python train.py --n_experts=64 --norm_eps=1e-05 --tie_embeddings=false
Below are experts of layer 9 (counted from 0) of a mixture-of-experts language model. Rows are named router (the router's row for the expert), gate (a neuron's input weights, with its number), up (a neuron's input weights, with its number), down (a neuron's output weights, with its number) and show model dimensions 0-255. Each number is 128 + 32 x the weight over its row's rms, rounded and kept within 0 to 255.
Before each expert's rows: "raises" lists some tokens whose logits its average output raises strongly, later layers aside; "comes after" lists some tokens at least twice as common just before its tokens as in all text. This comes from a sample of Wikipedia text that the model never trained on. Tokens count by the router's weight.

# expert 52
raises: "D", "R", "I", "S", "N", "A"
comes after: "\n", "===", "==", "-", " \"", "."
router [142 139 133 109  99 115 137 107  70 121 132 130  72 133 144 198 118 153  77  65 200 111 125 171 118 126 107 128 130 116 131 134 112 130  78 137  80 100 155 196  62 187 132  88 162 135 134 135 102 127 126 165 181 141 174 107 106 166 123 155 116 153  87 135 129 168 156 111 128 123 138 105 165  94 137 148  93 104 171  68  91 119 105  89 133 111 139 117 146  94  61 111 156  96 157 133 131 156 179 164  68  61 107  88 166  83 153 140 177 174 153 168  93 148 105 164 168 128  95 195 112  56  74 188 117 158 117 137 121 104  86 155 131 140 122 147 169 112 182 127  80 123 161  83 157  86  93 123 150 144  88 107  99 168 141 150 130 136  95 105 119 119 109 108  92 153 119 137 164 146 126 132 141 182 115  81 138 175 189 126 157 150 196 104  95 167 201 103 136 112 122  85 121 105 112 157 167 134  89 113 150 104 110 142  91 110  80 136  93 142 153 181 167 128  91 192 115 116 153 101 175 131 117 139 169 113 120 120  59 175 149 193  86  96  92  82 128 109 137 119 149 132  86  84 109 150 107 100 204 131 142 157 110 121 175 145]
gate1 [105 121 109 109 100 140 137 115 141 132 118 169  85 128 163 151 149  88 132 151 203 128 146 161 147  91 136  98 133 180  99 107  96 138 154 105  79 197 161 145 112 101 163 147 136  94 179 101 126  92 101 213  78 162  72 110  95  73 127 130 174 168 123  92 183 153 135 177 106  96 121 132 130 127 119 112 127 135  82  99  92 163 119  77 101  64 112 170 126 112 148 142 121 139 125 159 109  87 131 159 171  64 152 156  55 162  97 146 153  97 122 130 147 132 148 122 152 103 174 163 191  85  89 108 121 153 103 106 105 142  98 152  62 132 104 149  75 142 162 101 162  91  59 128 119 167  84  73 113 128  93 130 167  87 172 160 150 185 119 158 122  95 148  97 138 116 117  75 118 122 139 167 144  41 154 119 173 141 185 140 153 110 122  90 144 154 145 162 131 102 103  36  83 127 137  91 151 117 131 112 122 153 156 162 143 128 174 166 173 113 173 100 138 119  80 105  81 122 126 131 198 104 163 108 123 141 114 177 166  88 119  84 128 137 144 141 102 104 159  78 125 142  95 164 164 153 109 117 186 113 132  64 100 144 176 177]
up1 [229 172 188 167 150 183 202 161 153 139 175 114 144 177 137 148 109 131 127 178 127  96 171  92 179 185  90 143 111 102 241 140 130 132  80 125 152 122 174 131 153 106 119 169 183 171  88 127 113 155 105  95 157 115 143 165 130 191 150 119 163 144  94 153 121 105  84 150 140 161 112 101 128 118 131  98 112 106 195 121 102  98 102  95 121 130 139 111 139 116 155 154 120 120 111 120 128 105 165 101  82 174 191 134 185  78 133 143 126 128 148 100 100 162  78 146 114 183 114 119 144 150 131 113  64 127 100  98 116  77 129 123 153  78  90 113 154 133 136 141 115 111 187  77 151 112  81 156 100 101 108 136 142 132 157 164 140 143 181 169 155 160 142  83  84 109 149 131 149 121  73 162  81  89  68 124 109 120 167  95 120 101  45  77  76 148 133 135  84 174 207 135 129 169 129 133 100 150  96 188 128 150 119 120 128 129 121 128 108 134 173 127  68 116 161  71  96 111 162 109 181  93 119 116 129 133 149 109 152 149 128 158 108 128 155  58 164  96 118 142 171 178 151 131 117 122 135 105 105 163  95 177 130 110 122 130]
down1 [181 114 144 136 105  87 121 115 163 114  94 152 114 152  88 124 231 112 143 109 140 128  88  90 136 106 133  66 139 133 114 108 149 145 128 150 108 168 111 140 153 151 126 176 156 155 107 122 102 116  87 102  92 164 169 138 100  97 111 117  99 195 134 126 124 138 158 163  72 169 152 148 169 161 185 155 162 122 151 112 106 107 151  91 164 184 125 137  69 113  98 131 155 108  94 165 124 178  35  78 111 126 143 157 158 145  69 135 112 115  82 109 150 140  82 151 123 115 147 117 145 122  92  97 132 120  51 117 136 158 164 126 128 147  35 116 138 130 141 125  99  98  96 104 109  51 174 123 158 161 100 182 121 120 152 107 106 128 105 151 135 156 121 158 195 106 143 136 117 139  87  94 111 163  59 144  78 129  48 137 106 125 104 161 138  91  45 170 161 139  93 139  67 180 103 117 163 105 109  20 134 168  99 149 206 151 110  72  83 125 117 114 105 130 119  85 155  84  76 146 130 138 141  83  84 116 124 140 135 147 163 147 107 110  97  97 132 111 136 104 124 100 120 162 121 124  85 116  98 111  92 109 147 114  70  84]

# expert 13
raises: "im", "ad", "ay"
comes after: " |", " L", " of", " in", ":", ","
router [112 110 154 156 133  91 151 164 162 117 131 141 127 138 154 205 138  84 103 112 111  98 177 109 173  97  98  96 191 135  57 120  73  99  82 114 117 160  90 149  65 173 102 128 142 140 172 101  70 129  85 131 102 162 134 123 148 129 121  87 127 128 140 139 107 140 144 200 117 155 117 117 142 145 135 163  65 163  86 112 172 138 136 100 118 119 190 102  99 124 138 138 104 159 103 128 102 175 161  80 144  41 195  37 107  96  89 110 154 130 102 107 156 133  60 138  84 123 126 125 160 143 100 114 134 128 142  91 161  97 149  74 141 138  77 102 109 100 163 129  90 115 146  65 143 145  93 153 118  89 138 117 151 109  96 111 161  60  83 100 143 150 216 161  87 149 112 127 129 143  67 144 135 144 154 182 193 163 135 128 136 104 151 130  60 197  76 174 112 133  85 147  93 139 150 154 122 154 155  89 108 154 180 140 111 118 151 161 120  99  99 138  94 108 124 110  83 122 164 112 142 145 108 165 122 178 122  96 138 122 135 100 104 116  68 132 134 177  81  78 174 172 101 121 118 144  62 139  68 100 109 174 120 126 118 117]
gate0 [158  77  80 145  85 134 158 125 150 127  66  77  95 181 123 191  69 112 150  98 119  83 164 170 203 100 116 106 157 165 122 110  97 140 152 168 159 110 170 136 181 143 111 140 152  97 125 119 128 116 125 116 150  89 175 127  81 122 106 117  99 127  93 153 141 122 154 113 158 157 113 140 165 133 136  79 128 120 105 148 174 142 118 120 148 122  99 143 105 147  99  77 130  66 140 152 152 159 173 118 184 170 145 157 155  82 100 145 108 119  78 101 162 100 122 174 109 149 103  59 139 197 125 128 125 144 183 151  83 169 128 147 140 149 132 102  83  64  49  72 125 132 113 129 124 144 119 103  89  80 171 110 141 191 108 164  74 123  90 161 126  79 117 150 169 168  81 140 184 106  59  97 116  85 158 143 154 147 107 168 184  97 229 138 107 130 124 143 112 158 139 132 132  90 118 145 113 188 111  64  74 132 145 148 187 150 153 127 151 174 121 140  67 158 160 144 114 130 161  49 107 156 149 184 118 131 113  51  95 162 115 121 137 131 143 106 150 174 186 161 139 110 129 124 139 113 119  92 138 141 115 119 114 137 121 102]
up0 [136 152 105 125 166 126 170 138 226 166 122 123  59 155 112 120 134  99 195  92  88 127 129  95 159 149 146 136 144 127 129  74 105 126 163 141 116  97 118 160  67 160 166 126 129 181 145 161  96 128  59 132 114 108 129  89 125  77 187 137  80 121  95 147 113 196 165 120 183 110 175 156 176 156 148 135 127 117 137 136 156 135 180 164 162 144 198 176 142 187 139  98 136 121 167 188 106 151  96 137 148 107 133 111  78 126 120 154 131 140 132 143 106  94 106 174  80 124 154 144  92 132  87 148 133 162 131 178 131 134  95  95 104 129 150  97 151 122 157 136 137 193 174 190  89 149 182 114 148 136 136  81 153  83 130 125  57 114 126 115 133 118  75 176  55 109 127 165  96 146 202 132 174 151 120 162  89 165 193 135 116 152 107 171  72 174 153 124 120 149 104 107  95  96 128 134 177 152 109 114  80 118 187 159 153 104 114 105 165  98 135 130  61 106 145 134  60  82 139 136 135 131 161 156 122 104 181  81 103 111 162 124  68  65  95 106 161 143 150 110 128  83 151 118 162 152 144 121 171 126 115  89 158 102 106 129]
down0 [113  60  82  98 122 128 169 155 163  94 164 126 103 150 107 146 149 157  74 131 144 110 160 124 137  79 141 111 103 123 179 147 101 135 130 116 126 102 150 180 109 155 162 132  93 111 135 143 101 114  62 105 113 118 168 186 111 139  94 154  99  91 130  89 121 129 144  72 125 167 121 104  80 130 141  62 184 115  99 129  36 120 104 118 119  93 167 173 132 157  66 164 120 104 124 151  93  85 111 156 121 114 101 146 101 117  74 113 122 154 150 105 153 112 120 159 167 166 120 161 174 153 178 131 125 124 167 145 133 147 131 139 116 187 238 137 117 107  83 156 166 163  89  86 113  99 141 143 110  99 135 152  54 148 134 144  68 151 152 134 107 123 145 112 195 158 145 163 113 135 100 115 151 133 115 176  79 129  56 120  94 106 166 145  96 132 144 107 141  97  83 150  94 165  90  87  96 164  83  99 180 154 119 146 137  79 121 102 173 110 159 180 169  68 123 188 150  70 134 120 161 115 101  95 140 165 133  88  60 227 122 130 185 165 144  90 133  97 152 119 116 126 100  91 113  92 145 115  72  89 150 105 147 135 115 168]

# expert 38
raises: "I", "T", "S", "P"
comes after: " M", " C", " R", "C", " P", " B"
router [129 123 137 168 141 113 117 187 101 158 113 165 143 124 128 102 106 145 112 136  87 160 163  95 125 112 161 143 228 133  82 152  98  90  72 143 129 153  57  98 120 157 109  56 100 167 139 121 126 144 120 166  66 137 177 127 138 116 190  96 111 117 125 162 137 119 111 146 104 152 188  98 117 134 127 116  89 145 150 119 131 124 175 100 142 132 154 119 124 159  97  54  77 108  70  70 147 136 151 144 154 145 151  99 154 127  36 133 126  70 166 160 106 159 210 181 126 172  88  81 110 103  86 160 109 106 159 174 109 166 145 117 114 134 198 148 131 116  93 137 128 164 183 202 110 138  87 111 138 116  99 129 134  95 172 180 149 113  81 125 151  97 153 155  75 161  88 105 132 111 147 105 192 166 157 122 126 108  80 124 149 152 146 144  83  67 111 154 150  62 158 205 106 145 171 163 139  55 103 150 106 127 154 117 150  93 120 139 164 169 104 120 141 102 160 187 141 103 149 127 172 156 186 135 153 137 128 134 132 114 145  98 120  67 120 117 116 129 120 148 111 166 113 101  61 119 117 145 163 141  81 160 131 160 179 129]
gate1 [127 118  71  95 106 105 118 143 211 180 130 160  59  80 163 146 110 141 122 171 197 158 148 126 118 172 131 124 153 151 121 104  67 132 169 130 144 139 122 188 161  91 132 134 156 146 137  77 140 180 152  79 155 172 143 164 130 167  86 134 140 160  67 102 141 193 148 133 137 117 161 114 123 146 140 117 132 105 131 118  97 104 188 133 126 154 110  88  79 139 123 142 168 123 130 116 105  60 156 159 147 166 118 129 164 117 128 155 125 111 109 135  90 169 109 106  70 125 145 140 116 181 118 149  81 142 125 129 178  86 170 131 140 147 147 143  93 172  92 107  85 135 119  91  81 180 135  73 110 110 137  91 129 165 103  97 108  84 138 147 143 104 209 157 105 132 137 157 117 128 180 145 158 128 130 171 130 156 158 114 159 108 114 124 168 146  92 135 186  87 185 105 109 138  90 171 138 108  41 131 129 104  79  56 161 176 136 127 124 107 170 164 101 179 128 145  43 105 119 148 139 172 194 129 104 164 136 124 140 154 115  88  84  98 119  47 130 213 155 166 102  66 147 128 166 123 146 114 126 152  88 108 153 177 126  83]
up1 [ 68 166 120 118 148 112 105 167  97 138 177  80 154 120 136 113 147 149 125 115 186 173 117 182  63 144 170 169 113 142 184 145  72 196 153 127 164 107 140 108 145 144 146 114 128 117  98 180  97 134 143  93 140  96 149 123 134  99  62  69 137 159 103 125 193 110 123  95 182 140  92  90 145  73 166 110 224 110 168 115 103 149  90 138 188 139 138 121  82  57 127 158 134 122  86 120 109  96  99 127 173 102 110 114 131 175 111 149 106 103 139 110 124 195 119 104  77 182 118 106 172 135 126  99  94 137  98  94 174  80 135 183 117  87 170 141 115 182 120 153 103 105 132  77 135 151 168  95 102 160  84 107 158 164 119  97 126 133 137 128 133 126 128 146  76  90 114 141 181 150 167 135 149 114 164  94 143 161 137 112 132 170 131 191 143 103  90  96 116  94  89 125 157 131 144 191 159  54 142 129 105  89 177 125 146 114 147 211 114  80 127 114 142 176 131 127 108 208 111 120 178  85 118 139 140 166 130 148 183  91 124  78 103 168 123 164 156 131 128 113 120  61 141 119 126 121 152  61 103 110 131 176 126 120 149 147]
down1 [116 156 114 192 136  85 135 120  63 120 108 156 146 169  75 111 141  82  68  94  85  99  98 100 152 134 100 147 129 130 155 123  93  96  91  89  94 101 179 145 138 150 151 152 144 173 168 110 135 106 150 122 104 125 128  77 148  81 127 109 139 157 128 115 122 170 130 153 168  74 177 137  93 153 104 164  86 149 175 182 104 213 157 125 110 128 132  78 104 138 140 117 116 111 120  48 203 123  87  96 192 145  96 118  95 135 144 125 132 140 201 122 143 117  98 119 111 147 123 164 150  94  93 116 100 139 134 123  75 142  78 179 185 116 121  55 121  63 161 124  79 137  81 121 130 157 111 155 103 175  88 162  72 115 126 129  93 146 118 131 115 164 177 149 104 101 157  63 148 137 140 128 145 133  91 129 148 111  93 109 108 131 137 157 106 100 156 209 148 173  81 112 153 139 145 228 146 139 129 141 128 145 156 110 129 128 156 111  91 111  88 177 132 150 171 165  83 181 133 209 147  91 149  97 120 106 121 186  89  89 103 153  94 105  88  80 117  97 105  86 112 128 103 149 147 129 115  91 107  92 135 146  79 131  51 149]